Weights of a small mixture-of-experts language model, trained from scratch on English Wikipedia.
Experts: 64 experts in each of 12 layers, a softmax router.
Below are experts of layer 10 (counted from 0) of a mixture-of-experts language model. Rows are named router (the router's row for the expert), up (a neuron's input weights, with its number), down (a neuron's output weights, with its number) and show model dimensions 0-127. Each number is 50 + 15 x the weight over its row's rms, rounded and kept within 0 to 99.
After each expert's rows: a language model's description of what the expert responds to. This comes from a sample of Wikipedia text that the model never trained on.

# expert 9
router:55 63 66 47 59 36 65 62 63 59 63 61 34 38 44 40 52 71 31 71 30 45 35 62 61 68 62 33 68 30 71 50 35 26 71 41 27 51 66 53 53 46 53 41 55 36 60 40 28 39 41 73 56 74 38 20 75 56 42 42 54 20 70 34 49 61 48 36 70 37 67 55 47 62 62 29 65 29 54 51 70 29 36 39 53 60 61 42 45 40 41 63 51 63 49 30 70 32 46 24 72 80 36 52 35 48 64 46 35 33 52 19 56 81 54 54 32 65 64 66 72 54 38 77 31 56 23 41
up7:49 50 68 24 33 71 58 42 54 55 40 47 50 54 49 30 51 38 58 59 43 76 54 51 71 55 41 27 67 55 70 62 19 29 41 42 51 43 31 38 34 72 43 57 42 43 35 91 39 39 80 65 44 38 57 54 35 29 69 60 38 54 94 57 48 68 41 55 55 64 44 58 64 45 84 26 58 70 39 36 43 31 75 45 57 54 31 83 52 45 41 54 77 22 55 60 68 29 50 35 73 62 35 47 61 65 46 48 38 32 48 55 47 49 54 46 64 53 13 61 58 69 47 64 67 32 47 51
down7:47 73 51 38 37 37 29 54 73 47 35 43 37 37 37 63 60 36 50 10 67 46 36 78 38 51 61 68 26 71 20 36 39 44 51 31 68 35 55 54 36 67 68 30 45 46 46 52 59 33 53 47 52 36 71 37 65 40 63 24 47 24 55 33 44 47 44 80 65 63 61 28 44 36 49 39 33 49 16 47 46 63 32 57 68 37 45 32 28 54 42 52 28 36 28 43 48 52 45 22 53 65 92 40 31 59 45 36 56 48 43 55 55 67 18 27 36 63 56 46 50 45 56 45 51 81 54 40
What it handles: Digits and adjectives. Digits in scores, years and measurements in sports tables, such as 1–2 or 1.98 m, plus adjective pieces like national, digital, physical.

# expert 34
router:53 68 69 39 30 29 50 65 63 44 64 42 47 30 51 47 55 75 20 65 59 37 38 71 51 74 73 47 65 35 69 49 22 30 50 48 38 42 59 60 57 44 68 43 62 46 68 22 32 50 20 46 50 52 41 22 74 49 34 56 44 29 65 29 62 67 52 24 48 43 73 68 49 68 66 32 64 33 51 47 77 46 39 37 69 35 53 36 32 43 45 60 48 65 63 44 66 20 59 28 72 72 46 78 35 51 51 57 40 37 42 29 53 77 53 61 43 62 64 63 67 54 25 70 42 61 33 57
up12:79 48 34 57 65 43 38 62 67 42 51 72 27 51 39 57 56 49 65 48 70 50 64 42 81 21 31 32 42 50 71 57 51 59 29 54 40 60 55 55 25 82 25 79 54 50 58 52 34 55 58 47 45 62 36 48 41 68 53 21 56 50 66 53 83 11 54 50 58 73 35 48 50 43 53 34 47 51 70 70 49 48 51 43 29 76 91 36 72 32 43 63 87 25 36 30 42 73 38 52 31 30 55 45 51 47 50 56 65 49 54 47 46 59 49 42 38 54 56 53 38 14 32 48 49 60 52 51
down12:62 46 33 49 51 90 58 63 59 63 38 49 58 53 51 56 58 35 45 58 40 36 43 59 84 69 41 56 63 45 46 30 65 58 27 54 53 64 72 46 43 48 70 33 65 38 66 46 64 42 78 41 58 45 29 33 61 30 35 48 29 47 34 36 24 24 35 18 52 56 69 53 46 69 55 34 60 55 37 33 13 56 62 39 42 31 48 35 89 68 45 59 47 28 50 32 57 65 52 45 62 18 51 32 40 74 58 43 37 40 46 19 53 49 59 27 51 57 72 57 57 66 25 73 50 41 60 34
What it handles: List-item line breaks. Line breaks ending entries in bulleted lists and tables, plus existential "there are/were" and nouns like train, story, battle.

# expert 40
router:47 71 47 43 50 33 48 76 68 55 60 48 40 28 46 78 64 72 40 63 61 32 45 61 59 61 73 35 57 44 65 40 38 18 59 42 29 47 74 48 56 34 53 45 55 36 60 40 37 55 31 55 58 82 31 37 66 35 32 40 60 28 74 21 51 68 52 23 60 48 75 67 50 63 74 36 64 32 57 26 64 31 30 33 63 45 58 36 43 41 35 70 55 66 64 35 58 31 59 21 61 66 40 59 41 44 70 48 39 32 43 25 62 61 39 60 49 59 74 65 68 43 50 70 31 72 31 33
up5:35 46 64 35 76 08 32 34 38 33 69 52 64 54 35 32 40 61 42 74 58 68 10 83 75 23 40 57 62 70 60 45 59 49 35 80 51 64 70 51 49 52 40 42 72 78 66 55 47 51 72 44 35 40 42 64 46 60 34 36 54 47 46 66 64 57 55 51 66 59 38 32 61 65 55 55 74 36 42 79 70 47 67 28 25 48 45 55 52 31 52 63 51 47 48 42 48 23 53 45 65 53 55 33 45 44 43 25 73 50 42 54 25 25 61 59 56 62 46 30 25 75 61 40 62 48 42 54
down5:60 32 54 33 38 48 66 32 77 49 60 69 31 62 52 45 34 43 34 26 57 52 57 47 74 31 77 40 47 54 48 66 35 42 41 55 50 60 54 37 62 38 65 24 40 42 33 67 41 34 43 12 55 24 37 70 63 70 30 37 55 67 66 66 40 19 68 45 63 42 59 53 40 21 89 80 54 33 35 48 49 57 31 29 47 49 50 38 74 60 38 40 50 47 47 67 49 77 69 79 26 49 49 29 21 55 65 38 54 44 57 29 62 46 69 39 61 45 38 67 41 43 36 52 60 66 58 41
What it handles: Verbs after to/also. Verbs and prepositions after to, also or that, like includes, started, continue, within, plus table pipes and prime marks in coordinates.

# expert 44
router:57 73 59 42 44 26 69 80 69 74 66 46 51 42 33 69 70 69 36 62 45 37 28 65 52 54 71 40 63 34 74 50 36 35 53 29 38 62 73 49 54 37 66 37 52 46 49 33 39 52 28 53 47 61 30 25 65 60 50 41 54 31 68 30 48 62 50 17 52 46 70 55 58 64 57 28 62 27 56 36 76 43 34 44 64 28 69 36 61 47 26 66 53 56 77 46 61 25 55 39 57 78 47 59 30 54 68 58 42 34 56 22 61 73 57 47 49 83 66 67 77 60 51 58 40 61 32 44
up0:53 56 43 88 86 90 38 54 39 47 59 44 66 34 34 29 49 43 42 57 57 66 65 44 62 62 38 69 53 72 34 42 43 56 50 57 45 59 69 51 27 64 60 52 70 36 41 43 57 59 40 57 39 47 56 53 44 50 71 39 54 45 60 39 35 46 72 64 46 18 21 54 72 53 65 38 65 70 49 19 49 72 58 38 32 64 31 31 07 70 53 64 29 35 43 41 41 58 62 53 37 47 49 76 59 60 12 35 50 22 70 35 52 37 55 51 37 40 59 68 58 42 42 50 51 66 25 57
down0:67 56 40 55 35 70 55 19 65 45 48 77 45 70 57 41 34 51 45 55 32 52 82 50 57 66 70 31 54 67 64 28 39 55 57 23 32 45 74 60 47 42 52 52 37 70 57 39 60 54 72 25 62 32 38 33 34 21 43 13 28 59 50 20 43 35 54 77 47 37 56 86 46 36 49 60 50 68 61 46 11 43 59 61 45 57 44 73 50 61 45 71 45 52 53 59 30 52 49 66 42 42 76 41 51 61 51 44 38 35 64 56 65 45 35 40 43 32 60 50 12 66 37 54 35 76 55 41
What it handles: Table headers and "an". Table header cells and section headings such as Year, Best, Party, ===E, and "an/any/every" after "As" or "became" opening a sentence.

# expert 50
router:61 61 61 42 67 24 47 62 76 71 71 47 41 31 42 44 64 72 26 68 36 33 32 59 70 73 61 36 71 30 78 50 43 39 51 31 24 58 65 37 48 48 54 37 57 39 61 33 47 62 31 50 52 65 39 29 63 52 35 36 49 35 64 24 49 70 48 35 42 50 76 56 57 59 60 32 71 25 49 43 78 36 33 34 61 38 56 38 50 37 35 73 57 64 51 42 76 35 46 28 65 73 42 65 33 46 70 61 37 34 39 34 52 66 72 55 52 75 67 69 62 51 21 75 39 59 33 48
up4:59 26 49 18 46 50 47 25 64 48 27 46 47 33 45 49 39 58 57 55 73 80 71 43 18 50 22 38 44 55 54 53 42 55 47 55 38 44 18 51 48 54 58 72 53 56 57 54 51 86 52 40 38 32 25 42 50 35 72 60 71 64 63 43 46 59 51 48 82 15 46 24 52 67 59 24 48 49 31 38 61 45 31 48 51 61 48 42 47 56 37 55 68 50 37 28 55 60 53 71 60 38 51 44 58 51 11 44 64 41 59 72 45 43 21 61 28 39 42 54 83 20 36 46 34 40 32 27
down4:50 31 83 27 71 41 57 50 18 59 50 33 70 49 75 50 39 20 47 61 31 54 45 48 38 61 42 43 45 63 59 26 41 48 62 67 39 47 46 39 55 51 44 29 50 55 46 48 71 31 34 42 77 69 31 80 39 21 24 72 51 74 41 39 51 67 43 51 60 40 35 60 44 46 59 80 28 74 44 54 36 47 40 57 79 46 54 67 81 22 56 62 58 54 57 68 57 62 50 36 54 42 43 58 61 63 62 46 26 74 47 47 62 52 22 41 40 36 29 45 63 47 31 58 23 71 53 75
What it handles: Months in dates. Month names before day numbers (May 2014, April 30) and commas inside dates or citations, in release dates, biographies and infobox births.

# expert 21
router:63 63 57 44 57 25 62 66 59 39 59 60 35 40 42 44 74 71 30 68 44 44 34 72 67 76 63 35 65 48 74 51 52 23 58 43 37 69 74 66 52 45 63 39 55 46 53 39 36 61 33 63 56 57 29 26 72 40 47 53 54 30 70 28 48 63 46 25 53 23 69 63 69 62 80 33 68 31 65 50 69 25 34 53 70 48 64 41 42 51 32 55 45 67 61 30 63 25 49 38 61 59 47 64 36 48 50 68 45 35 44 38 66 74 49 59 44 75 74 66 64 53 25 79 27 68 36 54
up1:35 68 45 40 44 32 46 69 38 47 47 53 66 36 24 73 50 48 39 50 42 66 49 68 30 45 53 50 43 73 74 53 31 50 77 55 38 36 33 52 89 71 57 59 50 48 63 65 48 39 45 43 42 55 16 62 61 51 69 59 62 57 60 08 54 69 56 52 37 30 57 49 44 77 32 70 36 65 47 36 61 26 29 40 41 71 56 54 62 45 25 59 16 61 54 52 66 59 56 46 58 41 62 34 39 67 64 60 60 47 67 62 34 45 39 44 62 44 75 85 41 49 14 47 73 62 30 74
down1:42 54 82 59 87 63 42 47 66 48 37 44 74 59 57 60 51 57 68 42 36 69 48 56 46 61 38 50 61 65 63 62 38 48 39 64 57 51 41 57 27 58 26 39 20 44 78 50 46 41 28 37 43 35 74 32 61 43 88 67 29 55 62 41 48 57 45 15 38 52 62 30 74 72 35 76 49 52 28 73 21 48 38 63 55 65 78 62 42 56 55 44 42 33 71 38 49 38 43 56 46 45 29 29 60 65 61 41 29 56 60 53 50 49 56 22 62 77 55 86 61 70 57 56 63 56 55 49
What it handles: Noun after article. Nouns or phrase starts right after the or an opening parenthesis or quote, like term, bonus, "The, (C, plus table cells.

# expert 37
router:55 77 62 46 32 28 40 74 61 40 64 47 52 31 34 47 72 61 28 55 39 39 38 73 82 70 63 38 63 31 72 53 56 46 58 39 40 60 71 47 48 35 69 33 54 24 59 43 44 55 17 59 48 58 37 23 68 43 41 30 78 25 63 39 52 57 50 44 48 40 70 53 64 58 72 33 57 40 51 50 75 37 24 42 63 49 64 42 47 42 36 74 50 70 55 50 67 40 44 28 69 70 42 59 31 49 56 45 37 20 72 27 60 74 58 62 45 61 68 56 66 56 25 72 34 74 35 44
up0:59 54 61 55 38 27 58 58 51 62 16 62 31 28 61 50 55 56 40 60 36 65 60 66 32 63 55 52 62 55 32 61 26 66 18 52 25 61 41 69 80 22 38 34 49 49 61 62 47 73 57 46 46 42 60 60 74 62 32 77 77 46 41 45 51 43 53 52 57 97 69 42 74 66 48 52 42 54 30 32 42 25 54 56 22 72 62 68 36 36 54 45 33 65 70 59 46 51 31 35 46 50 59 32 63 44 08 43 58 55 65 45 55 62 55 24 30 60 72 47 47 57 61 30 47 56 48 59
down0:69 54 39 19 53 48 58 54 54 78 54 34 65 85 36 59 48 38 33 60 43 42 57 43 39 61 50 55 22 59 51 78 37 61 44 63 71 65 65 41 29 66 67 62 71 33 53 46 63 24 27 45 53 48 51 37 50 50 52 17 55 69 32 49 45 80 70 38 39 62 55 52 18 52 36 28 50 80 25 42 56 42 73 65 30 59 54 69 44 53 66 31 66 62 49 38 44 64 48 80 46 52 33 61 56 54 70 50 52 42 49 66 37 14 26 48 52 49 58 35 33 66 80 43 57 30 32 54
What it handles: Number ends, word stems. Last digits of years and figures, e.g. "2000", "1955", "5,667", plus verb and noun stems like "contin", "deleg", "accord", "ex".

# expert 62
router:49 69 54 46 35 31 44 77 64 53 69 62 40 35 65 40 61 68 36 60 44 43 37 54 55 67 71 32 61 43 71 42 44 42 54 41 31 57 81 58 44 37 56 38 57 57 50 42 40 57 27 59 57 49 34 25 65 44 23 41 63 30 70 37 55 59 50 26 47 47 71 70 80 65 69 33 57 29 52 48 63 47 31 45 55 46 70 32 42 38 33 80 67 69 63 40 69 23 57 31 69 66 42 66 33 55 64 58 38 25 41 24 61 58 55 44 39 70 57 69 73 48 19 75 28 71 27 65
up0:35 43 33 41 27 44 59 70 40 54 42 30 76 24 30 24 57 29 40 54 46 41 49 42 31 73 43 33 60 60 35 29 53 51 76 31 53 53 29 48 35 57 50 35 31 33 61 65 70 43 55 35 48 46 52 58 69 39 44 37 32 49 38 25 36 56 56 57 72 46 63 80 67 37 42 66 54 51 71 72 50 47 55 42 42 72 44 76 42 51 13 45 36 34 42 64 57 42 74 76 77 42 61 56 80 37 37 32 65 29 51 54 53 67 33 42 44 74 30 47 36 31 47 79 30 53 71 51
down0:45 56 53 33 59 48 48 75 39 37 55 31 29 59 63 64 53 61 67 12 30 36 31 42 52 16 48 42 57 33 54 35 57 42 39 26 56 52 64 56 59 71 24 34 64 67 81 64 59 85 49 37 51 49 46 61 40 49 69 39 59 47 27 52 70 70 71 45 73 64 50 61 60 52 58 46 36 74 45 44 28 66 56 71 24 63 62 65 59 40 45 54 68 45 42 73 57 65 40 64 40 30 43 64 41 24 46 41 59 44 29 23 72 45 31 58 43 85 35 28 42 75 49 46 48 57 27 37
What it handles: Table separators and repeated names. Commas, semicolons and pipes in score lists and tables, plus repeated surnames or names in running text, such as Taylor, Wallace, Arkansas.

# expert 41
router:54 66 61 41 62 32 33 65 79 42 66 59 44 37 65 69 63 75 32 70 51 44 37 65 58 78 68 39 61 37 66 50 51 37 64 57 25 40 73 57 42 33 53 40 49 42 57 28 28 55 27 53 58 59 39 22 75 36 44 47 64 28 66 34 54 59 35 28 42 31 69 64 50 63 73 36 61 23 44 28 68 26 35 52 57 44 57 35 49 39 44 76 47 68 73 35 66 33 42 43 66 74 48 52 29 47 51 49 26 36 54 26 51 67 70 63 29 64 59 63 62 41 24 67 41 70 36 44
up6:17 50 49 55 36 46 64 68 43 53 54 26 61 64 35 32 27 43 68 52 27 33 65 23 63 53 60 58 46 33 43 75 38 65 55 44 70 81 65 47 48 43 75 50 58 60 57 69 99 49 82 69 64 44 31 29 36 51 24 61 48 52 70 56 43 66 57 29 48 70 62 46 63 43 40 69 46 79 36 55 40 56 49 56 57 45 55 32 45 50 32 62 41 87 43 55 53 53 50 37 42 45 87 58 48 37 28 61 75 38 70 62 46 49 52 47 49 69 38 51 50 49 63 60 65 29 50 33
down6:55 44 34 65 78 34 68 48 31 61 69 59 57 50 46 77 48 86 33 81 43 63 27 60 68 63 69 73 53 59 51 56 39 61 34 57 60 38 59 53 76 63 41 48 42 49 62 39 42 30 41 45 71 45 42 47 32 37 72 76 36 33 34 68 51 23 45 51 72 51 77 49 53 43 22 38 26 59 33 43 40 45 58 56 39 57 42 72 50 38 72 60 60 58 74 47 45 44 56 85 47 69 32 60 12 37 55 45 37 48 65 59 47 48 34 34 37 21 34 45 35 60 36 68 36 76 60 60
What it handles: List-item line breaks. Line breaks ending numbered or bulleted list items (seedings, track lists, club years), year digits inside ranges like 1988−89, and short word starts like sw, sc.

# expert 31
router:58 82 65 40 51 31 49 71 69 64 73 52 50 34 57 58 52 68 44 63 65 37 32 63 62 66 59 37 64 40 65 49 22 41 49 41 36 57 63 56 53 49 56 32 48 39 71 30 33 57 29 63 63 63 42 36 81 37 28 40 64 28 67 29 46 60 55 27 54 30 62 54 73 54 71 31 74 33 58 33 79 42 38 35 58 39 59 33 45 50 36 68 54 55 62 33 77 29 40 29 67 71 46 59 37 44 60 43 38 33 36 35 57 71 77 54 35 72 69 63 67 62 47 74 38 62 20 57
up9:58 73 74 45 68 36 47 53 36 25 38 72 72 31 30 49 53 70 55 71 54 64 30 54 52 72 60 40 75 57 38 48 44 40 45 31 39 54 41 58 50 53 48 57 65 20 49 71 44 55 56 64 37 31 87 33 59 42 43 49 38 48 60 15 59 56 66 44 13 52 36 34 62 41 62 73 45 67 48 42 32 58 48 34 38 69 60 47 49 77 42 69 56 37 47 34 47 49 27 45 64 43 57 44 39 55 61 32 40 50 31 63 48 50 37 16 50 35 34 30 53 99 58 52 44 44 51 23
down9:54 47 64 51 32 34 51 35 49 61 34 79 61 38 42 52 35 84 80 25 44 56 53 65 78 51 46 63 13 55 48 58 58 41 73 66 63 28 55 39 49 20 59 60 50 36 65 46 39 38 39 46 16 36 49 58 61 66 61 45 59 40 61 44 64 38 55 41 67 59 45 32 48 55 45 50 47 39 48 40 42 41 41 55 49 56 51 81 56 51 47 67 34 29 53 46 39 32 38 58 50 92 60 73 62 38 45 58 68 42 37 75 62 55 47 72 00 52 48 29 31 13 61 50 30 65 44 46
What it handles: Mid-name fragments. Inner pieces of proper names and titles in biographies, villages and species pages, e.g. "Asr-an-i", "S-ok-ółka", "Mar-x-ist", plus "Parliament", "Highway", "yards".

# expert 2
router:53 59 48 40 42 33 59 62 68 42 65 43 42 36 57 69 55 85 27 66 44 31 41 63 61 64 75 29 66 43 64 57 37 26 65 41 35 52 68 49 57 37 54 36 60 44 63 36 37 46 34 52 55 46 36 25 69 48 36 47 58 18 71 36 56 63 49 34 56 34 64 60 68 65 60 33 60 26 53 44 64 45 31 41 77 47 49 42 45 45 31 77 41 59 72 32 54 24 64 17 69 73 44 60 21 53 60 60 43 28 43 37 55 63 54 49 23 72 69 60 71 62 40 72 41 59 15 31
up0:74 74 59 41 65 65 58 55 32 22 51 55 48 73 60 47 39 79 38 21 53 71 36 70 54 35 58 52 64 70 55 59 62 55 36 58 58 55 50 57 74 35 62 51 68 24 48 61 48 56 70 54 54 61 51 32 24 25 58 50 47 42 59 41 36 79 55 63 60 70 54 50 66 29 42 51 54 29 62 49 39 62 29 85 30 63 40 38 47 74 49 54 13 46 42 66 45 56 46 53 36 71 16 73 34 40 50 49 49 42 30 41 40 45 58 64 38 28 39 40 70 09 38 55 79 40 47 45
down0:41 43 74 52 66 60 37 42 53 90 80 40 47 44 48 71 34 64 75 73 43 53 64 54 41 50 60 80 55 25 51 24 45 58 27 27 26 37 58 75 47 76 41 48 36 45 68 36 31 28 69 42 43 67 18 60 41 64 71 52 58 48 52 32 30 58 29 30 42 50 46 47 39 45 53 59 50 59 72 54 30 47 31 59 53 44 57 70 31 59 24 71 56 54 36 50 76 44 59 62 36 40 67 32 38 52 33 54 42 58 61 39 62 43 26 38 76 44 56 48 50 23 35 66 34 38 78 51
What it handles: Pronoun sentence subjects. Subject pronouns and name endings that open a new sentence in biographies, such as It, This, She, They, "when it"; also score digits in tables.

# expert 15
router:58 72 52 48 43 32 48 76 69 50 72 61 34 41 40 59 73 74 39 59 48 29 33 71 63 70 64 27 63 32 70 56 30 34 46 39 36 55 88 53 50 31 62 43 51 46 63 40 43 48 27 52 55 58 33 34 59 43 47 51 68 24 76 40 55 69 38 34 71 25 61 58 64 64 75 38 67 30 52 52 63 23 42 40 58 42 66 34 55 39 38 75 41 62 60 31 64 27 49 31 70 62 48 57 40 54 61 51 41 23 56 21 61 66 38 47 30 65 60 67 59 54 34 75 33 70 29 44
up3:53 46 77 51 59 93 36 59 41 62 66 45 54 40 39 46 49 65 47 37 67 54 47 37 61 46 38 48 47 50 58 45 61 77 42 50 61 36 27 66 46 47 41 65 45 22 21 25 42 61 58 69 53 28 64 14 48 30 41 60 40 78 63 37 13 51 53 37 15 58 33 37 47 73 64 44 71 42 76 51 62 53 36 27 52 59 49 35 72 62 49 39 77 29 49 47 31 63 42 34 40 24 74 45 51 42 45 57 38 53 48 57 66 72 60 39 61 13 54 43 65 38 41 47 37 59 34 35
down3:77 57 34 51 63 91 48 39 59 42 45 59 43 50 28 45 45 36 47 48 34 81 46 41 43 47 33 50 49 42 38 57 67 35 65 39 67 41 62 38 59 69 38 31 59 58 73 41 36 49 96 61 29 68 69 42 44 22 48 43 60 30 34 51 64 56 10 53 52 60 61 57 44 56 52 54 39 29 65 84 34 37 61 55 28 56 53 40 66 57 37 45 39 52 36 41 55 57 42 55 58 43 33 54 35 38 32 61 05 90 57 53 54 56 67 32 43 41 40 50 45 57 37 46 14 55 68 60
What it handles: Paragraph breaks, section starts. Paragraph breaks and section-opening words like On and By the, heading tokens such as ==Background==, and cells and dashes in tables.

# expert 36
router:49 58 64 49 49 32 48 69 67 42 74 61 41 19 37 46 81 76 33 62 18 29 33 65 52 74 57 32 56 32 70 58 37 35 57 37 31 39 70 57 55 31 61 44 47 33 53 46 40 49 29 54 58 47 35 33 60 53 31 25 70 19 65 33 53 74 67 28 39 47 68 57 54 66 62 33 58 25 64 42 72 53 35 33 63 44 65 28 47 37 43 58 58 78 54 41 68 35 49 35 68 76 46 61 42 50 75 47 29 28 49 42 63 62 56 49 49 66 59 60 74 52 40 73 35 60 29 57
up3:53 34 57 41 40 37 22 51 34 70 51 13 72 59 55 73 55 47 60 36 64 43 61 54 34 45 32 30 41 39 64 45 68 72 38 63 63 54 58 29 51 15 46 41 57 20 44 55 72 37 50 71 65 66 41 51 62 56 39 66 62 60 55 21 46 35 52 52 64 73 30 39 43 40 41 23 43 74 55 42 51 55 56 47 83 58 56 52 66 10 70 49 44 66 43 39 19 54 38 36 54 43 31 55 57 28 49 45 62 60 49 39 35 57 24 65 24 46 45 41 38 66 70 44 94 44 49 54
down3:32 69 61 17 53 27 65 49 37 55 61 56 28 48 97 65 55 35 53 54 31 44 41 65 62 71 74 43 41 63 51 67 72 63 42 46 15 48 71 53 40 32 62 57 52 44 45 63 61 51 70 26 29 47 21 41 61 47 38 51 19 51 29 40 38 35 30 70 56 26 38 76 37 64 39 54 59 60 40 34 35 49 54 64 35 56 43 35 42 41 66 65 42 47 41 50 81 49 75 49 30 68 41 60 47 47 48 55 66 64 54 61 25 32 51 21 42 38 48 32 52 48 51 37 46 35 23 75
What it handles: Infobox fields, name endings. Infobox field labels (Died:, Country:, Publisher) and final pieces of surnames in lists, plus "in" and "by" after past participles.

# expert 26
router:58 71 66 43 29 33 48 70 67 69 73 63 47 30 39 57 63 82 28 68 61 35 32 77 57 73 66 37 66 37 75 43 41 18 50 48 32 58 69 53 52 48 63 34 54 53 68 36 39 58 40 52 49 56 42 35 74 44 42 40 46 23 66 24 59 53 52 43 46 25 73 72 64 64 65 45 52 23 50 42 66 44 31 38 62 42 70 30 47 39 45 72 55 59 59 51 52 27 62 25 70 62 33 65 37 47 52 52 36 29 65 37 59 72 66 48 48 71 65 70 74 60 26 65 42 66 34 45
up4:22 40 28 52 41 39 39 47 48 27 81 47 73 50 41 48 49 65 27 47 39 61 64 67 38 51 21 66 35 69 50 57 78 72 32 41 48 32 70 27 33 14 53 44 35 68 63 32 51 38 30 46 31 90 53 32 40 51 34 47 60 51 39 19 68 54 28 69 51 84 51 50 46 48 50 56 77 45 76 36 59 55 29 49 55 48 25 37 61 32 52 54 34 52 38 55 63 29 30 62 48 55 48 61 65 66 49 41 46 58 52 47 46 54 80 27 45 38 49 53 63 56 21 40 54 40 70 45
down4:40 29 42 64 56 67 56 61 41 35 36 73 46 63 57 42 40 52 41 43 67 38 63 59 24 32 27 61 24 30 56 59 48 58 57 56 51 61 26 49 37 80 63 66 59 23 51 58 54 70 70 47 52 60 53 41 42 56 65 48 66 58 36 47 59 46 65 38 43 18 42 62 51 41 43 42 23 69 66 41 86 38 46 40 37 27 61 40 26 42 51 36 47 26 70 19 56 37 40 62 69 31 67 54 67 37 51 51 48 05 26 68 43 33 55 61 33 48 48 54 07 70 48 35 73 48 42 57
What it handles: Biography and table days. Day numbers before months in tables and lists (9 July 1937), and institution or family nouns in biographies, such as Hospital, University, wife.

# expert 29
router:62 57 71 38 41 37 53 72 77 58 61 63 39 33 43 63 53 75 35 68 43 42 36 76 57 79 61 39 68 42 75 36 37 41 53 51 24 70 71 46 59 40 60 43 54 47 56 40 33 56 32 63 64 51 44 31 68 53 37 57 74 24 63 25 63 66 54 35 67 27 74 64 50 67 72 26 67 25 51 51 77 38 40 41 54 40 48 41 56 47 42 68 50 74 48 44 69 40 52 36 64 66 37 70 37 40 69 48 27 35 44 27 51 77 47 53 33 76 69 56 62 60 41 75 43 54 20 62
up1:43 15 18 64 33 58 36 31 15 30 43 35 52 54 16 64 38 35 33 32 39 39 34 31 46 45 56 65 59 52 68 76 42 32 60 71 63 63 56 43 45 42 28 67 43 53 49 68 21 32 58 50 39 38 35 43 33 22 50 61 32 34 61 08 13 53 48 39 66 28 59 44 69 55 48 36 60 49 45 53 65 43 52 23 44 57 52 43 48 57 44 64 57 59 51 59 44 57 67 43 44 49 48 48 60 62 38 38 62 38 51 19 48 54 28 03 41 44 35 48 53 55 58 29 45 56 54 34
down1:60 50 51 39 51 89 55 48 27 42 43 46 46 54 62 56 77 20 31 58 70 51 42 38 54 23 25 36 61 54 45 48 56 61 38 43 63 57 38 51 19 58 48 47 22 76 52 42 37 34 65 34 58 38 55 72 39 39 35 80 54 23 81 36 56 42 45 34 52 51 35 71 56 66 58 68 39 49 64 15 56 39 12 54 29 60 47 54 49 53 53 85 53 55 35 85 44 59 42 43 36 70 63 80 50 66 65 68 44 29 53 50 65 58 66 46 56 37 37 43 41 26 45 32 44 60 58 42
What it handles: Decimal percentage digits. Digits after the decimal point inside percentages in vote and census tables (0.26%, 57.15%), plus closing parentheses, dashes and word pieces after them.

# expert 22
router:58 67 66 42 45 28 57 73 69 53 63 51 39 28 44 55 57 76 34 66 58 42 22 65 44 62 68 51 65 39 80 41 47 41 56 41 22 36 66 43 46 32 67 40 54 41 56 29 36 60 17 68 53 60 37 35 76 40 41 41 61 31 65 34 53 62 51 27 37 43 62 64 63 65 66 44 60 37 57 51 73 41 37 20 61 50 55 40 40 37 31 76 48 67 66 34 62 16 43 34 72 79 35 68 41 50 68 34 36 37 43 30 51 68 42 50 48 69 63 75 78 67 50 73 35 58 38 45
up2:48 57 61 66 64 32 48 33 49 43 43 22 32 66 57 59 51 65 56 54 45 71 42 50 28 43 58 39 51 54 49 51 60 52 43 50 31 71 72 41 52 43 41 58 50 49 63 53 61 43 22 57 61 34 17 53 67 06 71 43 70 32 55 56 77 39 66 42 56 35 43 39 91 43 55 45 39 38 37 60 46 48 75 57 33 51 64 55 34 51 37 35 52 31 61 23 39 40 58 30 45 49 76 44 48 60 70 46 34 25 70 51 63 69 18 52 50 38 72 29 18 49 57 56 78 59 19 23
down2:53 47 47 58 36 58 23 50 19 27 72 71 32 45 43 64 31 71 50 70 71 43 42 72 30 50 66 68 16 40 69 42 49 78 69 51 57 50 67 26 51 71 31 60 60 52 56 47 42 21 48 49 51 57 73 36 73 82 46 32 50 45 42 43 56 65 56 59 36 78 36 63 56 66 60 59 48 35 69 52 59 74 38 34 39 56 80 67 49 70 39 46 44 64 38 41 53 38 22 74 64 54 50 55 40 50 50 59 70 32 38 79 38 49 49 47 51 30 45 19 21 57 55 66 49 33 45 51
What it handles: Section starts, biography verbs. Line breaks after == headings and biography or publication verbs like born, opened, published, lived, built.

# expert 60
router:55 60 58 42 47 21 34 64 71 39 64 57 38 32 56 58 80 72 42 72 51 43 35 60 52 66 76 39 63 44 72 41 29 34 42 45 28 59 67 34 50 53 50 41 53 50 57 34 26 38 40 48 56 63 37 40 75 56 39 61 61 20 75 23 55 68 59 22 53 34 59 62 74 68 68 44 65 26 50 29 70 42 38 38 59 49 56 40 42 44 39 64 59 46 55 46 67 30 59 32 65 69 49 86 29 48 58 46 35 36 43 27 55 73 76 54 41 81 67 58 74 61 51 72 43 47 26 63
up4:57 90 49 46 50 69 49 64 38 38 50 43 50 56 58 41 51 35 19 35 73 59 48 80 52 70 45 23 45 39 72 52 41 49 66 50 73 30 45 56 66 38 47 51 52 39 61 57 74 56 53 59 45 70 40 27 52 52 42 80 43 58 76 50 51 46 46 62 63 21 48 09 67 42 09 50 47 65 60 45 07 58 68 64 54 57 52 56 36 48 29 55 50 40 67 72 44 47 50 63 43 65 71 54 66 36 13 60 26 53 50 50 78 67 46 46 42 39 33 48 54 61 42 35 61 64 27 63
down4:47 79 38 52 56 52 53 63 48 52 50 68 25 56 60 46 23 51 42 40 42 65 51 79 29 40 55 72 55 46 49 35 44 78 41 31 53 22 66 38 48 43 43 38 46 59 41 33 56 38 76 53 25 65 49 26 28 48 67 77 29 66 41 20 62 49 43 41 32 44 61 61 87 43 23 58 62 40 53 77 48 48 61 57 22 54 42 57 45 45 33 55 18 58 24 65 47 28 27 69 61 42 54 42 28 16 47 52 54 51 31 66 45 57 60 49 59 56 54 76 40 80 64 44 34 68 41 65
What it handles: Name and suffix completions. Completing pieces of given names in credit and roster lists (Vincenzo, Giovanni, Lutfi) and suffixes -ing, -s, year digits.